config.yaml
n_layer: 8
d_model: 128
n_experts: 64
experts_per_token: 8
d_expert: 32
d_shared_expert: 64
activation: "swiglu"
moe_layers: [1, 2, 3, 4, 5, 6, 7]
router_score: "sigmoid"
normalize_top_k: false
routed_scale: 0.707
balance_loss: 0.0107
balance_bias: false
shared_expert_gate: true
init_std_router: 0.0116
lr_router: 0.000603
n_head: 2
n_kv_head: 1
head_dim: 64
vocab_size: 8192
norm: "rmsnorm"
norm_place: "pre"
norm_eps: 1e-06
positions: "rope"
rope_base: 10000.0
rope_fraction: 1.0
qk_norm: true
attn_scale: 0.125
tie_embeddings: false
parallel_block: false
init: "uniform"
init_std_qkv: 0.112
init_std_o: 0.028
init_std_up: 0.112
init_std_down: 0.0177
optimizer: "soap_variant"
lr: 0.00637
lr_mult_o: 1.57
beta1: 0.95
beta2: 0.99
lr_head: 0.0155
warmup_steps: 132
schedule: "wsd"
decay_fraction: 1.0
decay_shape: "linear"
final_lr_fraction: 0.0
batch_tokens: 131072
seq_len: 256
doc_mask: false
train_tokens: 672200000
steps: 5129
dataset: "wikipedia_en"
Below are experts of layer 3 (counted from 0) of a mixture-of-experts language model. Rows are named router (the router's row for the expert), gate (a neuron's input weights, with its number), up (a neuron's input weights, with its number) and show model dimensions 0-127. Each number is 128 + 32 x the weight over its row's rms, rounded and kept within 0 to 255.
After each expert's rows: a language model's description of what the expert responds to. This comes from a sample of Wikipedia text that the model never trained on.

# expert 44
router [131 130 167 129 101  89  96 124  44  73 171 134 130 137 116 136 106 109 121 149 102 167 102 133 158  81 163 105 154 154 153  99  64 148 130 165 103 148 162  99 100 110 129 134 120 152 158 172 100 136 134 131  80 101 120 123 166 187 185 166 114 229  74 156  99 157 131 104 133  84 140 125  89  97  93  92 124 120 129 102 127 123 108  92  58  90 134 131 147 128 110 117  79 161  91  98 134 147 196  87 151 215 134 179 170 129 151 180 168 150 161 134 105 119 166 146 118 127  92  86  89  98  85 119 114 142 123 141]
gate0 [143 114 133 111 129  92  79 143  59  74 138 100 114 156 112 143  97 140 128  98 111  99 110 117 123 132  69 190  84  83 160 157  30 114 175  77 121 174 128 109 165 109 149 128 115 133 147 167 120  95 148 155  97 127 136 198 152 147 157 133  94 135 146 102  88 127  53  84 106 168 182 128  90 144 120  36 111 110 115  54  85  63 119 118 139 139 162 111 106 128 125 168 133 139 138 127  93 132 157  85 163 146 138 106 195 114 145 159 172 139  92 109 118 148 164 138 145 134  95  78 119  99 125 119  93 106 113 157]
up0 [133 117 174 127 121 147 118 174 115 113 149 106 157 184  91  99 150 115 110 133 148 120 100 114  97 158 161 104 133 132  73  82 102 139 128  99  92 138 109 213  94 150 159 148  65 150 143 169  87 153  75  98 159 116  99 140 121 111  95 162 178 122 130 153 139  99 147 178 102 119 162 100 110 128 130 170 160 202  98 146 150 136 124 163  73 116 124 135 141 133 192 182  69 129 108 161 167 134 118 119  58 186 114 154 108 224 120 109 196 160  98 133 111 122  98 111 161 146 124 145 148 125  50 138 167 156 119 105]
Commas and periods ending clauses or sentences in prose, such as after introductory phrases ("Initially,", "In September 2000,"), plus conjunctions while, although, where.

# expert 63
router [151 145 152 131 118 126 108 124 135  82 159 170 181 136  96 168  65 158 133 115 117 141  42 127 182  92 135  81 157 152 156 102 135 134 100 150 106 152 145  91 109  95  58 155  98 136 105 181 140 137 137 158 128 166  63 129 116 151 142 145  84 124 103 150 128 138 150 120 165  92 117  89  86 146 103 114 107 104 107  88 141 100  91 109 107 102 182 141  94 126 169  57 168 105  95  70 191 113 119  93 161 191 120 166 200 114 150 149 192 176 110 118  88 123 191 136 106  89 126 158 105  98 147 163 148 124 101 130]
gate27 [148 126 137  87 135 118  77 159  62  83 149 100 128 142 118 169 102  74 106 156 189 150 121 103 113  90 187 130 199 200 147 100 110 148 159 142 116 137  94  78 165 135  90 172  99 131 163 150 152 137 138 165 125 131  54 147 144 122 152 103 135 150 157 157 130 168 168 102 130  91 104 114 125 167 118 177 121 113 170  54 185 144 127 132 193 118 148 142 117  90 144 110 132  95 135  66 146 106 126 124 191 139  98 145 128  93 127 137 101 219 145 137 157  97 130 118 155 157 110 126  76 123 173 117 151  72 160 159]
up27 [147 148  69  81 155 196 134 117 159 171 150  67  62 155 140  80  91 150 135 141 111 115  88 131 125 125 197 134 115 106 126  84  91 156 154  92 159 163 115 163  88 151 148 107  57  79 117  87  84 113 131 118 141 163 156 162 160 126 123 136 130 134 122  60 150  90 125 219 169 129 169 168  89  81 110 101 110 140 175 129 149 164  92 121 169 127  91 164  98 107 130 144 129 151 158  95 148 126 128 121 139 163 131 140 176 157 121 115 146 115 149  63 116 116 112 135 136  12 139 120 109 115 137  96  99 145 129 124]
The, a, his, an following a verb or preposition, as in "played his first match", plus paragraph breaks before section headings.

# expert 5
router [131  90 110 116 126 144  71 133 119 129 183 154 158  93 130 165  82  82 197 122 102 103 125 175 123 106 108 164 120 133 157  87 137 123 131 152  78 108 124  96 161 154 146 116  85 128 144 169 149 183 155 153 116 103 167 139 117 165 165 181 114 147 137 178 134 112  85 138 108 135  66  71  58  95  46 121 128 138 162  53 154 128 136  92 135  97 113 128  94 136 125  82 102 147 151  78 191 147  94  88 137 158 136 105 180 121 160 118 153 132 176 142  81 164 172 165 143 144 141 167 143  82 137 169 176 122 143 182]
gate0 [126 163  96  89  93 147 103  95 162 126 176 159 151 186 127 117 105 105 160 108  96 167  98 198 141 101 136 121 157 170 191 125 101 137 129 143 109  75 108  79 156 116 136  91  76 125 174  82 134 126 169 155 107 129 150 124 158 170 101 132 141 132 124 129 157 149 196 154 131 157 130  46 108 123 152 189 129 157  82  85 174 129 135  86  81 114 155 149  88 128 152 205 131 166 113  62 112 168 130 123 130 138 133 116 147 125 161 145 160  86 100 114 102  94  74 107  93 147  90 142 126 157 151 221 138 107 156 160]
up0 [108 141 141  80 147 140  92 115 145  96 163 141 115  97 182 161  96  60 149 192 119  86 135 123 129 133  48 115  55 117 143 183 115 141  86  94 135 105 149 129 175 136 202 115 186 149 108 160 139 102  72 126 152 159 137 147 141  95 141 138  98 153 178 162 124  74  89 108 105  64 130 100 115 109  43 131 165 159 102 130 126 104 167  68 147 154  93 135 121  90 128 117 163 147 121 140 147 149 114  98 186 129 126  62 108 116  95  78 101 129 170 135 117 111 179 100 132 151 165 119 157 121 135  79 160  89 121 131]
Word-final suffixes completing verbs and adverbs, such as -ed, -ing, -s, -ly, -ated, plus common verbs like used, made, won.

# expert 51
router [112 116 180 151 139 151  66 186 111 147 162 119 151 103  71 147 113 103 125 147 125 131  48 104 207 133 135  98 164 161 166 152  90  86 113 129  94 109 189 139 133 155 119 171  82 146 160 118 127 169 146 174  99 139  89 138 128 200 157 130 111 159 123 133 102 145 137 131 132 115 119  67  82 125  62 110 162 171  84  70 125 136 151 144  99  75  99 109 127 120 120 128  92 144  97  45 154 123 104  63 130 173  68 152 149 115 140 170 144 139 158 131  99  97 129 119 102 137  99 123  96 131 149 151 187 139  72 155]
gate0 [105 100 166 172 149 139 139 120 147 165 106 201 166 124 101  87 142  73 190 135 130 102 145 138 129 126 154 130  89 129  79  94  94  80 153 131  95  49 134 121 120  92 139 139  90 127 138 139 179 140 138 150  79 114 156 149 104 130 193 111 130  97 165 119 146 129 136 111 146 131 167  90 114  94  62 189 160 132  91 109 110 134 151 162  70  96 144  81 118  96 116 122 108  66  87 109 173 150 117  67 160  69 129 152 115  83 157 185 147  69 145 162 113 131 133  75  40 141 152 141 133  89 125 160 142 131 110 144]
up0 [156 176 162 108  86 139 124 116 170 121 154 136 178 100  91  98  79 135 120 118 149 164 138 107 100 151  68 142 103 195 180 161 142 104 118 115 141 140 113 170 139 130 102  70 135 106 114 128 106 175 186 105 168 123 132 106 162 110 102 179 132 150 138 188 116 145 112 189  71 129  96 116 113 137 135 160 178 133 182 152 132 111  99 161 143 111 160 171  94 121 123 146 156 157 108 151  64 136 127 178 152  72 155 134 147 155 125 154 175 209 167 114 186 125  84 132 100 164 110 159  60 141 121 115 165  60  81 121]
Connectives and prepositions joining clauses: and, or, but, until, after, while, including, plus the to in Prior to.

# expert 17
router [168  88 156  79 133 122 117 124 131 156 144 144  97 104  72 117 142 124 167  79 130 149 110 146 168 112  89  81 139 175 141 186 104 145  97 156 103 132 145  85  66 105 120 136 169  98 161 143 153 153 150 122 123 100  85 115 138 205 132 149  92 146 137 184 142 118 170 137 185 133 104  80 137 164 109 167 140 118 110 107 169 177 168 105 121 111  95 125  97 114 115 153 150 127  93 119 224  86 149 112 149 160  88 169 148 111 141 183 179 195 214 173 115  96 117 140 139 110 120 156 119 119 181 128 184 154 115 168]
gate0 [140  96 149  99 149 177 174 143  92 128 115 164 181 172 171 126 139 116  57 106 109 169 145  67 130 149  76 140 144 122 178 127 131 103 172 113  67 144 158 120 124 101 159 156 172 147 175 143 108 140 144 111 103 110  88 105 150 114  91  71 114 131 186 147 182  87 152  86 148  89  91 123  93 100 170 173 122 170 115 128 117 146 155  51 133 118 121  98  75 153  53 112 153  85 164  63 152 126  70  80 150 142 114 138 120 116 102  99  88 140 175 115 139  81  88  65 150 123 111 150 143 101 122 132 145 141 113 147]
up0 [127 154 161 106 127 173  98 142 128 109 121  80 119 133 110 131 134 132 174 165 104 140 160 147 133  84 153 196  86 129 146 121 119 152 109 126 126 123 115 120 155  81 136 120  66 122 122  95 119 142 133  99 123 131 150 131 136  47 130 131 167 149 107  93 180  67 127 150 103  76 170 123 128  69 133 129 178 184 185 164 104 168 120 149 132 112 137  76 135  71 128 155  81 104 175  97  85 166 138 102  94 157  76  94 156 116 123 141 125 126  59  91 147 181 158 181 117 192 149 105  58 137 132 127  86  41  96 119]
Relative and complement words like that, which, who, where, plus nouns after the, especially time in "at the time".

# expert 9
router [128  61 172  82 131 138 169 105 106 144 215 162 138 114 110 156 109 146 203 151  66 137 121 200 127 134 153 139 120 120 127 128 143 153 171 153 122 138 127 114 158 124 166 186 100 152 137 144 132 161 128 126 106  97 131 132  73 163 159 172 112 152 103 203 113 120 111 143 110  96 117  96  97  92 100 128 113 174 165  66 156 143  96 111 140  80 118 166 121 109 162  91  85 165 132  77 220 136 113  74 110 196 131 116 147 110 174 146 135 128 137 157 101 128 120 139  93 176 158 135 140  79 138 112 105 154  84 186]
gate0 [156 123 103 106  83 157 108 130  93 106 136  97 134 120 138  93 113 133 133 130  89 155 129 134 127 145 158 126  73 142  79 155 132 120 111 160 119  84 132 130 154 108 130 144 118 127  79 124  35 131 170 146 114  92  91  68 151 114 100 147 122 145 121 146 119 127 111 140 134 180 100  45 113  73 142  88  86 104 106 141  72 114 143 122 122 134 142 137  91 145 177  56  92 136 170 105 164 106 101 105 202 200 144  83 131 151 167 154 133 153 179 200 139 120 126 130 127  61 195 191 126  94 184 109 166 174 138 150]
up0 [136  92 137  67 100 108 135 142 145 151 134  99  90 113 161 133 189 136 156  76 193 115 120 151 160  94  95 126 180 100 135 127 150 122 144 183 134 136 156 148 123 133 111  56 134 115 103 194 104  93  90 134 149 139  85 158 186 220 159 140 135  86 112 111 106 132 135 123 166 163 170 129 143 150  87 114 129 171  76 147 116 120 125 126 219 147 125 131 162  91  53 147 112  96 144 120 110 154 111 153 133 100  69 134 148 129  80  82 137  97 120 108 146 151 109 112 124  93 146 164 141  59  86 200 164  98 154 132]
Final pieces closing a word before punctuation or of, such as -s, -ed, -ing, -ions, -ments, -e in endorse.

# expert 7
router [125 100 154 126 129 143 128 158  73 145 171 169 186  93  93 113 144 136 143 168 125 128 113 120 165 112 162  77 107 152 179  85 112  88 131 151 102 108 163 104  96 124  84 156 108 139 136 151  99 169 114 158  68  85 111 162 117 177 180 139  78 230 117 162 103 111 137 156 160 139 120  59  89 118  83 116 149 160  88 131 124 142 141 144  77  74 108  97  98 149 159  88  75 166  59  94 137 163 109 101 121 183 132 131 138  99 137 197 164 141 191 157 104  86 157 144 110 160  99 102 117 136 116 131  86 141 126 131]
gate0 [136 202 119 130 200 108 123 102  89 131  96 166  68 156 110 187 144 193 162 156 156 145 160 148  92 125 168 172  96 158 148 144 124  99  95 142  81 135 101 148 119  87 109  36 149 106 132 140 139 117 129 137 123 144 176 133 123 150  93  91 128 189 140 175  96 129 126  97 128 110 109  87 122  77 131 115 127 135 176 139 137 194 120 162 134 103 114 150 101 186 192  86 110  95 133  89  96 120 184 127  86 175 168  75 181 134 129 159 113 168 149 127 102 100  97  92 116 120 101 121 143 132  86 108  90 118 188 154]
up0 [168 113 114 119 131  47 142  90 183 104  77  45  65 191 178 149 134 131 114 163 108 106  65 149  91 111 107 145 193  97 159 146  95 179 110 136  89 111 153  37  92  94 138 127 110 117  95 146 101 152 139 122 117 179  98 114  97 103 155 131 147 107 158 128 134 150 124 157 107 187 163  86 113 108 116 152  81 108 177 122 148 120 112  69 129  91 109 147  99 174 112 120 122  95 141 108 186 145 143 116 121 124 122 152 153  85 107 141  88 112  67 144 119  99  94 115 151  77 148 152 116 111  98 168 108 171 101 154]
Coordinating words and separators joining clauses or items, such as and, or, but, commas, and line-initial dashes in lists.

# expert 13
router [119 110 132  77 163 162 123 139 131 118 199 149 149  77 117 112 146 141 161  81  86 176  93 152 145 105 189  63 141 193 104 157 110 170 124  85  97 112 156  83  88 119  92 156 148 102 161 143 156 118 140 179  53 133  99 189 129 143 132 125  94 133 114 182 167 123 122 117 150 152  95 116  72 159 118 122 133  82 124 111 159 107  81 152 102 130 160 121  97  72 158 162  84 142  83 136 156 124 125 143 148 155 107 161 166 130 121 172 171 195 138 144 151 114 174 156 121  67  96 148 122 104 154 129 160 201 101 170]
gate0 [ 82 166 106  99 140 108  85 115 113 122 126 210 188 114 138  97  81 142 130 145 139 138 179 121 133 128 134  75 101 188 153 155  87 121 121 117  43  62 125 130 129  92 101 131 107 126 175 140  87 122 101 137 118 127 108  99 116 140 147 113 154 166 102 178 141 104 124 125  88  92 150  82 106 110  96 112  99  83 164 120 172  77 158 135  44 129 159 157  90 153 188 145 109 210 136 140 115 116 134 167 156 160 137 103 130 172 130  96 104 147 171 124 104  92 139 133 153  38 170 119 133 145 140 182  96 149  95 135]
up0 [105 124 107  97 107 147 152 113 148 158 124 163  76 126 122 157 153 120  47 160 111 150 100 136 103 114 106 133 136 144 123  80 120  85  88 119 136 147 173 127 169  29 158  44 115 116 104  72 200 121 117 109 139 129 146  97 117 131 142 145 185 124  99 138  91  77 114 125 117 113 131 154 124 127  63 160 160  91 118 131 176 156 126 156 137  91 115 129 118 150 134  87 102 127 141  64 154 102 122 104 136 119  94 136 150 128 164 166 182 156 107 155 185 135 169  79 182  85  71 123 143 178 159  72 112 178 193 120]
Subject pronouns and clause openers after that, which, but or a period, such as they, he, She, it, would.